Experts of a small language model.
Size: 11 layers, width 160, vocabulary 13156, 30.3M parameters.
Experts: 128 experts in each of 6 layers, 3 picks a token, a sigmoid router.
Training: a variant of Muon for the experts, 411M tokens, 6270 steps.
Below are experts of layer 4 (counted from 0) of a mixture-of-experts language model. Rows are named router (the router's row for the expert), gate (a neuron's input weights, with its number), up (a neuron's input weights, with its number) and show model dimensions 0-31. Each number is 128 + 24 x the weight over its row's rms, rounded and kept within 0 to 255. Numbers have three digits each.
After each expert's rows: a language model's description of what the expert responds to. This comes from a sample of Wikipedia text that the model never trained on.

# expert 25
router:153114147103139125142110141138115123141117136129139192131100132142119127128134141125108109081121
gate2:118143167103128099144134092163143139123076114140175168139136132120113136125138146141115112087181
up2:156144111094135142086116103145136147114145128142119155162129165109146102105130121139153089112091
gate3:168161113130196122107116127137137124162154120141153142151125121100121101131147115126115168123126
up3:099113132081146096111157165122127127145121140093123087142131144114107125088085099107128175107086
gate4:155120156147139090152194155185153149153163145135126100106083084140123132145135107128119141124110
up4:132161121149125191141140129115145104119123145124141155140208150110147143070134096108125142133087
gate5:108094157140123125151153154172124118156156097109068197153089117158093164136130138141160088147113
up5:155162147169131140140154171152121111090163109161117132137113141115120121120108130152142125139095
gate6:130110112128128139146143107109129174096144045169135141134097119126141160134142127131115118111116
up6:179152160124099098133163136148112128103144125166112185121133128142151140118159154127152122095174
gate7:132117127129130126146138113126143129127141180130093199135095102122148141078092132137134099152167
up7:119153114093153135101136108156158133096137113131149109157086124101103124101146165144119116121106
gate8:116174168123124165143101136132151156120136097127143131147067166154120147115165160138133149137129
up8:125119095096145131118153123118153140127131110101053130101122113111153133123156127101122148109120
gate9:131102178144130142128124087163117171126082128124071154158163072103082099107142101117134149160131
up9:128080160152142152159150173124122150116099130118124132176100122136154153117143154113157084142155
gate10:141112147092120087120174130130123137124153111125128147148114099142113132095143103109128142112173
up10:152096097124122139096148118112049151153158138179124154131126159104137114122093169112133121164091
gate11:159117120098141096138111152166098153145152123121134153159135114141127109135129142173079097139115
up11:114102097117110147112134077123163129121132101118162124140133147125126124128101069128120161133148
What it handles: Middle or final pieces like -el, -le, -er, -ol inside proper names and words (Grend-el, Full-er-ton, Sch-ol-astic), plus Los before Angeles.

# expert 43
router:153107180129138141163155128160113121134113166168116122145120145126125131112122099104135080119147
gate0:140113128075118117135128087115118144118125164153120127121113116062115120139131115077100112086134
up0:128106125160132126144082212121075140112158108100134115139167113145102125072105173146111139137091
gate1:156153138126135114133124121196168118082108129112155122149107137123108084086150123110154079157093
up1:114101127137132100165138110168127131160099115135109118101110156163148137172137104093126174112141
gate2:134129145145108141170133145139139143143082121116124133123161113120106101124128131144169085128121
up2:098169151112131120196102109110099100187113145171157163092101153122132151119148122114118149107164
gate3:126151124108121126144118147131084172155133122145147163113129085141129127126143073139130120121093
up3:113112105192185146131094097100130098119156113115089129093116148201103116133134159118124183121136
gate4:114128146139114166110113111116184111100124108133154128150128118118122126138162158126142137098138
up4:101132110159095155167134183106105142092106122112145153131172113140097142132102140142125131118176
gate5:158124145083111134147091151138169119128143167121106096128126164127130166170152139122122155100120
up5:140169181149123131139128097131154092129087129078142134088156095132110111134125131131135121105135
gate6:066123119164090123144175156138088102150158136113127143125085149133120077108149113110144128169143
up6:103127124146080157108119146151150143128141127145130161144127087146167115107092142126101163120104
gate7:147131104142112145095147100099137112133124124148121093122154136095148118094123125135123098143120
up7:126157123081155143156134137129144137129161150079109145148119142149135108144142120127095168150173
gate8:120155072107110136148139174104110174125161110149121118094061118156152129130136099118160117129120
up8:159120145184108149102144089119112130157121145124138107131097085095132178083111074116159139106160
gate9:124104144106144094165129147146119129128186097127079131127136157142127141113076169119065142139120
up9:103082123093127131160118177122135144171144132146150113084108123155129126103046123082187101121130
What it handles: Capitalized first words of multiword place and proper names like New York, British Columbia, Middle East, Early Miocene, Red, Green.

# expert 23
router:139136138101140189121141133125122158142088124149120104136087113118120107108146134147129092136124
gate0:154104148106159160158101109141134143136124135066120136130089129158136131146154134156124136139127
up0:113130129155154179147118100092116137095104116078110120097099106125115127109119125107102142143132
gate1:178153122080148147107144153144119200163151136154108150130110153126128153106147133098141113155113
up1:143124145122120152133100081126138149135143135147147079141149163091186106118129087135117152119118
gate2:125123124111141144142129152130156159160120141110114135118085060090135116096146148119101124167089
up2:106119108129144136121186176142133116104141128068136133131140079140099108147148133137122127097167
gate3:121165135107120126103092146131135129071140130128147099208091102133127140122104112093139104096129
up3:112162177061161140125137105159076132133125139090097143157151099124122125143123170139143135129144
gate4:143099163097117089160155107130124096134149138129107132095137162095127105126165115129116108156091
up4:131167117157131157118147137138124146121114076135145078142142171150084122121148124134112155116183
gate5:115148188122131166143142139103139089099164101096112135137145100138148118100129165098089126146122
up5:096096085131143069117147121090148142118136124126154101096146104157150136133130137133139150176114
gate6:126114126141132131130097088133146158085106116178085125108103171092123112099084114163143120070150
up6:119136103121128114158071079114143101162146115111081101110119115156124164099113153165102155104103
gate7:112149137098134123121136159137102153143137125099137139162117100167115127108136136138096130139141
up7:117148144092115103089144126171166124129130153157098091111150138161113118165128127132122108111141
gate8:143139133146105161122139116147109167143120109151152130127094183203129136143108142116132105108116
up8:122135122122133138143113112094143193115153126130130160180164111122099189119123158128096137130095
gate9:125158125106123137154137102138133104126145150138146125141168128073184121083101128129099085103179
up9:146138100146091111090167098096139128149139099107111147120092130124135100126072116148120131131128
What it handles: Head nouns for media, sports and infrastructure after a modifier, such as music, football, TV, rock, Street, Railway, border.

# expert 30
router:129132157116159144134143131137121145111132142164106204128106142131107139095100168117128106135141
gate2:159171159152151144138118127112122094152122104092160134101156128170078109114127130102107083092085
up2:131118136138116155117131101122107104148093115141126046106142181170097138149120145111141149128126
gate3:117124153135127126129145140134107163125119116107147109103144111135155118148099128101178140098163
up3:171165133160150159121145112145109132127120153105159097160111140129168077156125163110115144151140
gate4:101158080126125118155116089153102153164191145143096105141106143137129121145112160131174146158098
up4:146125116148120121110146119103197121114142063178139128110144101135189122155103104150184125106105
gate5:092115114088156119152130138165087156131095125159142119100128166166103132126138130113137093115114
up5:119155145165139115113120159142124090122148108155139141172091179125140110135113102103125105131088
gate6:157105119106142130090158134084103103152152151122088121148124123146093166107132121145138102109107
up6:118072106070115147102084114164170102101114137113112117127120138138137133124165127130139154117138
gate7:122131100158083074117161151149112122182111118124132184132107139122109118187122145106106082133111
up7:164100161179162132153165084145124123127127173128138117155122152099127161131127124135141124139167
gate8:156122118133146105148120094146159123124104098131129135126102150151151144166118142101142117127163
up8:130147151140159105146101154164107110138165163121135118118164086124130102140105112127137116160084
gate9:096129194142167164082171094084117127134128125091152150158088149111116137107134110113154106128136
up9:126147089146127090138109127123153154122104114123112163130142079099086142127110151101119112159127
gate10:127105120099147109112132131159091165152114131123109133085108150130134115145141167121165171117120
up10:120110174136110119120082149158145124147121152117144172161147140148128151109145111166126113121116
gate11:137109107114130162118140143132148078122107124116149162102132158126133114111105136132124094118172
up11:147141127157145168081134154128132086116090133102099164094122183117141084112106118135146142098106
What it handles: Short inner syllables of technical, scientific or foreign words after a first letter, such as vit-il-igo, paras-it-ica, ac-et-ylcholine, alg-ebra.

# expert 14
router:159103129125127186142118124154164114130082121175117110131065116152117119082166105109101129125131
gate2:150088127106135163099085126132119148134156114139115157130171176103133123109139116097113148149148
up2:113148116132093106163135090126200117145129115141109089150143121124129128131089114116137140112131
gate3:107076113104122105126126144111126128127131103133103158152147181147080114124097122166117098111134
up3:128157123156139130152084155110134165114063129140109110112166102143129182082155091148071098101143
gate4:135186128169158118162141103171138140107167147098133153132163149098114126104135132156152168105130
up4:144144115132152170099142125101090191080133111136119109108171127118150136127088132129130126107138
gate5:120137123139101076126127140141155063136093139142113156100107116072123155125114125130120100108113
up5:146135137118131185113121120101137146128171138135118141118121156167134169146106120109083132127153
gate6:135140105119111146117166165111198116128056111168131098086117140137132138097135090120137131157123
up6:094134128150107138191114112154146118124084151108140111105045115110105106068136099126134130173140
gate7:128081120161136135133120103143137111133166107117150167136144121122082128115130118128136092103107
up7:108122138133126114108153095143119133153144108123157134126136135123147104137159116165158112138085
gate8:084161135111128126132139130144142122189077150129082143120119127136143165138084085112083129138129
up8:128135155133104143158129149152078137132118181133135100148145122092121159145108092141113089113132
gate9:121097103139195110149139134163122116137118168090115125148155107110096115087124148158139098120148
up9:133144092143152136109164119128087090117116150130127133102112120162153092146103120119137119113150
gate10:133113126119135136134133110151167140114115110142109107142106118108135145140126122137110104115115
up10:148107130151114154120167126111143153130144131123166140163138167128155164105106145106127164118132
gate11:159154151147098124136110130135118157154153084130114162156094111098103091156083162141138121126120
up11:135160130111125151140138175102100155157087106156112141160111105100136131076136146132102158098110
What it handles: Table cell separators, dashes and commas in lists and tables, plus country codes like USA, GBR, and pieces inside proper names like Var-il-hes.

# expert 31
router:144129124100076134146150128141139162152099153158148174119125111107109111130101133146146122138141
gate2:156127102159092150106150127107135159112116100141159158169144134110152075105076153128148139134165
up2:143149143133103130157120153118139137141140144094096130127177114129112151152125123102134121155145
gate3:140114113098077124115154101123173124115171144141123170138117117148150108129126187114127106138113
up3:121154183157065167119105109109176144093106150081157152158163109099118122123097135118145108117101
gate4:144076115166129135140128124136127151095161114144129158120109165124127132140091150098144168168118
up4:165174167144145146151080163155169093138108137129154110147124132081119129164115123109130128076125
gate5:116119092145159203155109136155095172169087164144104138127137167119109110143152118163168153134116
up5:115131127144115114101139138145166155122113121127135108092097102083137108102120131165125115121135
gate6:112089119096109121112128106133162142149109137131144110117137115091129107147070142114127129136159
up6:094133135134128117153169120142143125133116112144100104145119142165112132156127115151127099108076
gate7:113099174125151149104155129125109115172087103148168147120167106121101124139146114131137145177133
up7:140165133153098110130159137140148140085131133145131154158146152106148123078114131127146166147170
gate8:124091137098116173102189113137150120100154143152096160118110104123104134136143174091123114121156
up8:169103074091117070134131119143149125150120149167137128097141087154130143122071133143189165098148
gate9:147131131144085140131110166101142114178104159120155125155167131120152165156128119118156137084098
up9:124124110114121131138171152137141115142090132137132139110153123100178123165125122105157153141144
gate10:123145129121156126120092081130100132137150142153123120097156118153136102114128111082134143132173
up10:127127128121161146132130130109114131132178147067150112100150100154148103140151133081149151106154
gate11:104084117129137149152157150115161172148132081156149117119153170090111111106066112132126089122149
up11:146121124095092108113121148094149139132108178171119145154125147125110083133094121107129182108135
What it handles: Opening prefix pieces such as Post-, pre-, inter-, sub-, Pro-, and Al- starting compound words, hyphenated names and section headings.

# expert 5
router:176123111097126169108143105188173140127110157165132136136080135105113146090132109113110095137121
gate0:128190097115123106102102142179124161156133135151131086112112171103087085138121145140108108119133
up0:113107209105124162086111142090107146156162144109148134128106145167109159111124165126140133080143
gate1:094099107142121104140105191180134134097122182152130111121103118084122139154144060138095128134173
up1:177121123158151119150148152118121147139103105120061131127096162129100106120116152095148098126074
gate2:088128147145143088130184119161154101088141101113125149142128092132134130142131155167101130128149
up2:171122153130182141113143136115109130138135075142128105137177093174135107123114095121164132156119
gate3:128120120092097138134133132158145142188119137141099091159075115160126140130134129135148129111120
up3:117141105124164120116138145089117138158121126120085106116080131129140107155151137112099092111081
gate4:126120119137163149118156127162108146122136127141121147122111189126158117093158150077138089157161
up4:124105146148120109124119110080122102148102121169131099077132097175089161127140156153136150102138
gate5:116136108084128142138116068167152141100129186121104124130090141134142097114169179140089158117172
up5:164103149125165106141130157133141126117191095126127147127140148139138166121100093159105153132116
gate6:167137142175106112120153111146096147139127121178126123125100132128112142143142148141125188147165
up6:128120103128109157130133139111136129119121118152107119108081101155162126128136157126133126092132
gate7:149135146132124117128162107139135121152106138147108144080089141154129065137112130124097135144155
up7:106189133110133132133085111164138107152134132135115084097119128134072134135145090125089109158136
gate8:168114112107137161114131138125161149095110109171112119143126157126116139136122129133079143150159
up8:143117151126116106129136128117118153107095132102117123078116132117145101125129176137120149147086
gate9:133152141136105173120117168112123118182118108177102107094092094139130106127141155132152070145146
up9:126116100082133119123144103128131125098083112119136160088116137090128145112152134120096136127089
What it handles: Words in taxonomic infoboxes and short biographical or list entries, such as subfamily, Suborder, genus, †, plus and, elected, medalist.

# expert 53
router:162106122129131180102127094176165145100096141140122150122056127116098165094136114132101096131116
gate0:092143117141112163113120141115111110139138131144138155124143114076125059127156114174110084146097
up0:094120111178154185144088116129122106137123117149128142092147141114126169129143135134122140143143
gate1:133141127135139174141108147145120138138137106143106137095123177132115147121068122163106129106133
up1:173145090127132149163165171158161136155120143164156137129131095164138102128100107081096132127125
gate2:127094106086138092123092129114103118170139112134147131113113137092113176118119122133119193136147
up2:101126139122120132089143147126125111126130108141129148118100152147128155158095087138143125152115
gate3:094087138166138129154098131166105116145109147173188093124122153151115100136110129104110097111112
up3:117137163129114148113169115147127144096130101142103135096146117131117090147116116125111137088129
gate4:136144138129148167112151137110088141172133090120101130130122158125091093142126145087104153102141
up4:148160126129153147093159122128134133141165140151125112136165131156073139125136162125118149134130
gate5:120114123138135156112118111131141106124179121116146110116117124149127142123131103162116137119135
up5:153111134144184162123098120118130140098130131130117125092140152127115097112111136175107134171107
gate6:118143124141125144151132154136160133123105157111124095145135159143112130096133142116124140144156
up6:117125133139115117136092051062151124109115183115148104149162132118116110154103129147177117098127
gate7:152123102130165089106146134104139125117137097166137122130120159100102107156133132090091083115116
up7:117086149119123168111141119141128114142127143115150116123132111086162144151162150157099136115118
gate8:114175111111127098119095115141138139144072117145128089145118153140118135096135157116132101152075
up8:125134110152114140145138121162075124136146127106134139126134144115118093145143074081150158104112
gate9:136118132099114143097107118152122170129118133139094109114149132131119140100127134135093130142098
up9:097116143164145168129117137137125133130113121178121145118113070124076164122172157108124135144130
What it handles: Digits, line breaks and pipes in election and sports tables, plus verb stems like cast, compris-, demonstr-, and the Ch-arg-ers piece.

# expert 18
router:146126119114149187126129134172138149116118153165101136121057121094085160094143115126127095133134
gate0:095138120132123178140115115145106144135137101136134121174137160144102121120124164119150135142095
up0:148160136140134139180103119108081134152144111157108137127152149111166169124120143108106153129099
gate1:104147128158140161127188172131118108167140142133112132149151087126110143116144138130137111049142
up1:111145079103131105130146152088142162154129141165127096114112152074127158106090120089140131114140
gate2:145076121134162125095154148133100127153128175107109113127134155146154138186130144173108126107122
up2:073118193142121158186119148146116159115092123114138083150114162105138132171174106096119138121134
gate3:071111125152140101145158096143103076131134114141140173092139139145144132088110142099147146152118
up3:144141126126124126122172105133121087093177140107109132116133109113105084134126145144063118149114
gate4:131081160117139134137120132103164141111111132128118132176141138137126182131116112119160113118112
up4:145136081160126137100144112081130112129153113129106149149134082159168122105118132098100143143129
gate5:108151136115156195120173099137180150164111132143154130120146155093100135135107113148149159145155
up5:145143085119112110113151151129178117150138089112099138135129140104152148116158120134109137169127
gate6:131131125126154122151112138137108112184092093124150084139114143098151134093141103131133152094097
up6:127164084143118137181134156140136159121127118145174096121118127093179117165117186141144121158136
gate7:126130142138115090146158119130131143132131079152144115153084107076156110126119094153142138118148
up7:144128103076110176127112101108156150135142141105115099158160128085131126096144133142144147104177
gate8:158155105177134124124063130147138128139137132088158127122066132149122131106150101147108104099129
up8:073137087090118109079118082096103170126135073153137122133128101132133120139174120122101137097161
gate9:139123103119140155162126119151124092119148090142119122131117141152131108152131146142135097142091
up9:150142123150188076170130126082136090113167155179142133093159139145158121096159127126102134154106
What it handles: Words about scoring, reaching and play in sports and results text, such as points, make, reach, defeat, at, against.

# expert 46
router:202157149123142162153175119145124143109129149185086144158110127144127139140111179120131107129138
gate0:132147149126159123148144139135132093136111123148073161133146139136131095114106169112118104122071
up0:112167109124098125093153124172144151128157127163134139111117127169103101099116189099127142129190
gate1:109117122155105135119144179150111121114142120132101137104080114070153103086139100116177146119139
up1:144110110162152067102108157102094171107112140140131159141119113102128139092112163125098096167145
gate2:164181121106111130106126097155142116154136154175134158115139124120136138130071101117088116125129
up2:117121131102119119138108110087113140132127102090143130129152115146114153092112126166139170143128
gate3:126104157157085106172165132144146130119172111143135145103121141126095140093092146157169145148130
up3:144130109135166138158124105106122070099109126143128133107131093101126115127138114142150136122098
gate4:136137095130179130159142152093101128134116153152111165133142131097140183165099091118105116111079
up4:121125153143079110183124135139121139135115101087072120088150103137133118102122086116134105152086
gate5:169124108195099160175148166160157101148097108143130145162137099097129109144106150128107131135130
up5:131108149112125137138122142088103128112156142129155096111150154096154119136155088147092124120129
gate6:160104123153090136085165197121147162139134159152100155122123136166136105120172154105123142164166
up6:115157132135144113132103099157089157127148112078144121164083121148159083185117145072136166103114
gate7:130163114137149124115165104152147145113122073148142125124110151121123112115118175106116129094122
up7:112127102112102097137151150139171092097168158114105117085141073115153132114138133122100193129133
gate8:162163150159176169127129103145107150093114124136104128148102082151155118130132105143105125135137
up8:104150114122147149130163128147109171089101117086125137173140127185137107135138127120172126118135
gate9:169135150127116164161132099130112114135109133164167155107131108132107125144086123110107089130136
up9:139164164108098096128154124133098133135156130216123093156127120154173166112099145120112086126139
What it handles: Word-internal fragments right after a capital letter in names and proper nouns, like et in Netflix, ve in Ave, art in Aarti.

# expert 39
router:194121147128116175118128093187175153112098165149094141124081118120103145088125110123096101145125
gate0:087094107138160135141146103114123121167142122195135147155128104082110114160120153129137124149122
up0:118126104136134118134158129114134161117155120147125116136118164128144153141134181142107142085105
gate1:142125067110149133127125088164123125125160113162119101127128099133080143107103136120123101127145
up1:148129104170117126127157077128095128121133142161159111170132135138121122124162116097143126107109
gate2:133126141135094187167095092132104155126106070148084124132129129111161159125130134144158093167143
up2:148165116098171147139107179134113112113108094109124110130115139151107126166105066197089138135177
gate3:136124137106133141151130140146144153118097156150145154147133135090135176111137149162105128101124
up3:147138117118110134140126142135124159137160146148167136110153118167078142111102119121101144122113
gate4:116116175124100187128131141146106135119157118114147135133133148136102127156112157136117149126158
up4:130135124136163136138179114108141139130154108115160108146133131118139139121110123084143142166143
gate5:136127150082092102125107081139106086122133134117108128165159141148127146122136183092081103141151
up5:157126129145151135157110099142088152131110158142098127169170097108106089117144114139102107142114
gate6:148100134122144185131137134134114143088126087141108162133086145142141164155160139103095144138133
up6:125117156142087106163132109114142180135117116133103170086141106106151153106069109101109105134164
gate7:151133107145119110127109150126116128091122110069098131083141106141141172163095164150125094116145
up7:130109086148121122090184071157183134137099117089109138091146108133110142109133104149113128107112
gate8:126119119157101114131144170115104148165137128119141137109140138150092120098104158112108158153134
up8:125117082137137135107154118140128113122134171106142095085179087144083080104138121164122151134133
gate9:130103156136127129086102109117144142134117099146120167110092120102141091121110104093119109141169
up9:145146150093132122119129109160153125123113120114129117140122149169110181173107140135077153080104
What it handles: Middle or final pieces of names and words like Los, ous, ase, plus byte pieces of Chinese or Japanese characters and month names.

# expert 2
router:081135131151111142142130128163145165160121144170125162106140133122114127084132163160074093103131
gate0:111107104122142120170158136130158194128142146117116151084121152155116137104148109153137127118091
up0:107094180121138153120147082131109137117102136120103135136151159124153133088172113127116141106072
gate1:100083089144147147124109143114149123152134118123104156155137151116152124122179131132119082163106
up1:127132149116143157145089107121104144123155151094143097103166107124177144106129089108118122129103
gate2:109132125122104131152079082171218081115162123137145220103151114102117125121112114130134113073079
up2:083143087146143156149140125142123130103124099128145123117143096086135145119117090132145164142171
gate3:110099120125086146114126129150103189159105126181133136160095138129157146104111142133150125159077
up3:109148170151098101102145119187133141126126145131102144176089138197148120119159163135137110146146
gate4:158107169133156145117168180154135134127142174141094159120140139079142098134110160140084143096137
up4:097186118131143103127139148132095132105130178145136110118102086160119163128172129128106165182123
gate5:121149163169120131080104086148114119199118097138093154140131162127114150134138124141140120118153
up5:125137140192104162105138133123165131123141176124129089120103109097151126110133107097130134113108
gate6:106101111104119127149135116130120125149097152137172143130156106112117115142107123135139128127103
up6:137173139150150143147112113136174150076108107145136171133086131136153098165126128135104139097118
gate7:100101116118137126071164159141132115179132114114150149068182130130116155100135156141112151111155
up7:150154151173132132113099177148164117097127110161081139135122171109107137138086139134155130121133
gate8:126147158121166123164128110122096106121133120120123131176131110118143158128130114111146121201127
up8:103139122132120109136146131114110140134123128129116111110160129110118146090086103109132106144123
gate9:111113100151092126108150121114103177120148146144116117138157167127140114096135104144144151095130
up9:097123101081105176109124137118100150124136132110103173129149119101115118097138157148070204157163
What it handles: Short word pieces like in, on, at, is, ay inside proper names, such as Ger-on-imo, Sard-in-ia, X-in-jiang, Um-ay-yad.

# expert 8
router:149122123093146131122144128167119150113116179118120154085106117121127152109180103124116119154104
gate0:183123128072193168115129138151150144139081116123050177163121141130060171108120143119098156159121
up0:184134118123138117141157115147135155140134109115118116127095104091091141128143155127148153127153
gate1:137129133144098119114172114140161142154148114136110143120117101126125121174138118058092136138112
up1:147157105089113130115143152139157131146171090151164178101101147149080143141143113119116142164141
gate2:141116156105169104123143166156114108142136124082114093138147117143115145113125150144124111153119
up2:109114122095185138123067141144123119130139132118102131130075152162146162130160117127081106185119
gate3:164096142139157104104153111128146180152090119159139146144114125152112140135142128098119111151126
up3:138127086110119101112148145094132160100128155116128110166120150102111128124148145067102126134121
gate4:128120133171139130118105116138125099129127139119169189132126104113137138155107121148142094079120
up4:098117129146144129157150132081091099101106156119158127108129169097127177107112068187104115136115
gate5:058164163136139095127097105133138126147141136125104159107134135126113165126136116127113156144135
up5:140108110150119084131176131126121110165163135150127110157143116122127133137138127195115086110141
gate6:121157122143119123141149130151134128085108156111123134139105122130082125098123189139101136118127
up6:168130162140149132098141142141164121138126092110144089121111065105132132105130147132108136120117
gate7:126127134121133106175138130101145113102127181133118105113131103124141146112155112113140121122147
up7:103144156128087093163144152108150115125134100132145167128131102128116152160150116112133138091117
gate8:115149121148170076107102126165104146164102134175131138088121124126160139113112155124123108100135
up8:069134117111126110131118130137153119125144155049151118155129146145067118151169132091165137175132
gate9:100117105143138125115117129162104154079095160168136123130148046096099160134124111150114125108094
up9:114150087112174139110112125125121179137109127169125116122142111162110134150122106157115145142109
What it handles: Function words opening a clause or verb phrase, chiefly to, that, which, who, would, can, as in sentenced to death, springs that irrigate.

# expert 3
router:179126128102145185144126113147104132122119137152110170130106105144083119108114100133120102152147
gate0:109147102148090151111148144097136139145092120115150094107139126138149138069105125083158124124156
up0:128126162126143131128096129109146148111092137109170120173118140139134111120179090158113160153105
gate1:093083133116156188130128177197151178113121137118151168126122149142110081127134132144138155134142
up1:165106134106139167119122112144113168156117143109184145153120166137132134145149128123126141152134
gate2:125126128153107115132174111121136153133128135097180111088123124135181109128089113138155116102155
up2:102153115147124176085110122173116154113135085138099113123123118113131153123162139091138152102134
gate3:179148124154111170105101147152154122070134137149141138120122144100103132110129127124162168136116
up3:117125143170144162144133123101123146156148111088132145132145086143151142167163113164124110127167
gate4:182131132140166176170149132146103106114103078188116113110101103143140179120137124139162120115092
up4:152093133131107133121113139135159151156146151097130099140140116109103103121119095137149156125123
gate5:143154144143130118113142114141156138144173152143111115125147165104125150134158105104119132175138
up5:131100120116155098083131123131161130118074129163133109124139146169123150148119169164131111110117
gate6:092130129137111133112107129143099151092106132140121186165139125155157095106136105157118079150123
up6:084169134121135130107128138150110137127104162120148132134129153111132114125138179133110108112147
gate7:088152126158118161106154120101138115087124119140112141099124166117072092135165144120143156150127
up7:123172141120089088110151121123150126146078152142138128125169117122144134102159132136095107131085
gate8:125144151158123122158120151143123131140104134100133199140151120155130122095141176176197076111106
up8:164097122129129137130106115127120109178128170106167079104135075125135152122116149119174140089162
gate9:109120129126149107140135134132143145133127123146101128143094117162144134080119127136069135125107
up9:110144066108143157115135156147147103113134124128095115141139125133091118118143122099084066158136
What it handles: Opening fragments of multi-piece words, often Latin prefixes after articles, such as un, con, dis, re, ex, def(ine), ann(ounces).

# expert 50
router:131139131105146164110123113168174090156139159116112155096115119129146124093095101154099109135132
gate2:137127104124144138128144128133110135142147116139111125142128111104078086120130073121149123097099
up2:160138098121139163149171121098120112154082093175112110154142131143136146098111101105108123087136
gate3:153114136146125134081116091175153124146113121095150178134128106128110131128113108099155133172098
up3:122156088109114122077118133111111134143133106104149142135126161110087137102156133139089156099109
gate4:105102169144136110132120126104143129158105133108161168094126146086160110143147136134100180143134
up4:131122115129109146135140150135127175106125120138164138154136082170136122132127135162158130078178
gate5:121139145134120128156132119102147143123151113147162186102116075094147115155131134104173136129136
up5:136086089095084101095126126112171148118098163164150102094151093147080113152145112093144131098139
gate6:137152139098165136136154095140182102117159125111085117140107073154102086165112121141088154140161
up6:122131080116090112075135149157089124149139145142147098151117106136129089140089105084088154161153
gate7:108127138128129121135143140120105141160151150158128111102152149121163155144118099143166112101116
up7:133148126106123105112104184126103139131083093182166124099107119149132112151144152093170108116113
gate8:148112112083139136163130120096100174126109127101113129167157095113125121183083126089121165095113
up8:113115155074124099080111129152090129150069119115091094160129144126092124140098092099161078152120
gate9:109160148123126161135142136134091117109078147074096161124128137159106132092106119106132092118146
up9:122144152128125137121100132127129097145092142091089125108131149131127163129110155116160115096109
gate10:140118083088154116081114137108113119127116144131134080134117101139148178116150129148150133143144
up10:146141125167086098132156114105150104100141074127158124167143136102114136130139154110103128118172
gate11:152125140112161134156159140105103119147101079146090129139138091146140138134096140119120124120099
up11:140096146123131108140135079135170119128124125109107163159132163092137172135136152098127118089119
What it handles: Single lowercase consonant pieces such as g, h, c, v in the middle of foreign or compound words, like Dasgupta, Wolfgang, handguns.

# expert 0
router:127110153159183139131188128137126109147109142161135132098115134123108117103119114112145105150125
gate0:149174083144132097127164077111093141145102107170167082131099119161145122156112166120121106147146
up0:138143117132156111106114112115129144112132087129146099153101124161127130121138109133130152102146
gate1:136148163118113127109111112102139068114162149134094113154147172133100102099091116134113116145143
up1:106126148113143181119133140102113097137134159083130114107115173115116099102134100139160136087144
gate2:143107081140115173132142125120111107128119108155144112155141107119114094130134145132136097154116
up2:114200136143158103122150095126140117110102120140076143145103112087117132103108160105123125079138
gate3:159116151151159113111136146130098151156116119109147128151114131112142121121148113132131088135119
up3:117132099096118147117143138163122173081131132127127110150113124126101094078115138096158165122138
gate4:075110123104152117138148148133087167128128110140117127104162110114101151117076154134097156092138
up4:113118144142110167150140163123106135158116145128161152139143115147134095111093108134144156082160
gate5:112175145107131147108118138120182122118127106142091103130125171092113084134099132154119145102085
up5:095133130135143117134147102113140149133114159147132143143089152132127106119134131104150140180099
gate6:092148116165099165118147089139142103133116135148137147087112175097107123106161129140155124135158
up6:080176110127145080133087110161135134136134105141090121115086182146146166116112081099124090099143
gate7:130171125163165102107156141181124116160098116078126130090100147150130148142114119088159151104154
up7:140115114136102109127098150149143221078100141130111113171133141145140147122117104136118118153122
gate8:148150099159191116135118144099144142140097136153150142111146154109124223128143158158114146136134
up8:106145104109146143089097112154115126164158078099173126121094116105071153110132113124107155119111
gate9:127141113097181106145189086092146124124077136148134119121153145081164150111100107124138105133091
up9:153128148081089118096076122135119103129112130151111117143136134114133138123164157141134143134088
What it handles: Middle stem pieces of multi-piece Latinate words after prefixes like con-, ex-, acc-, such as Comm-and-ers, disc, affili-ated, develop.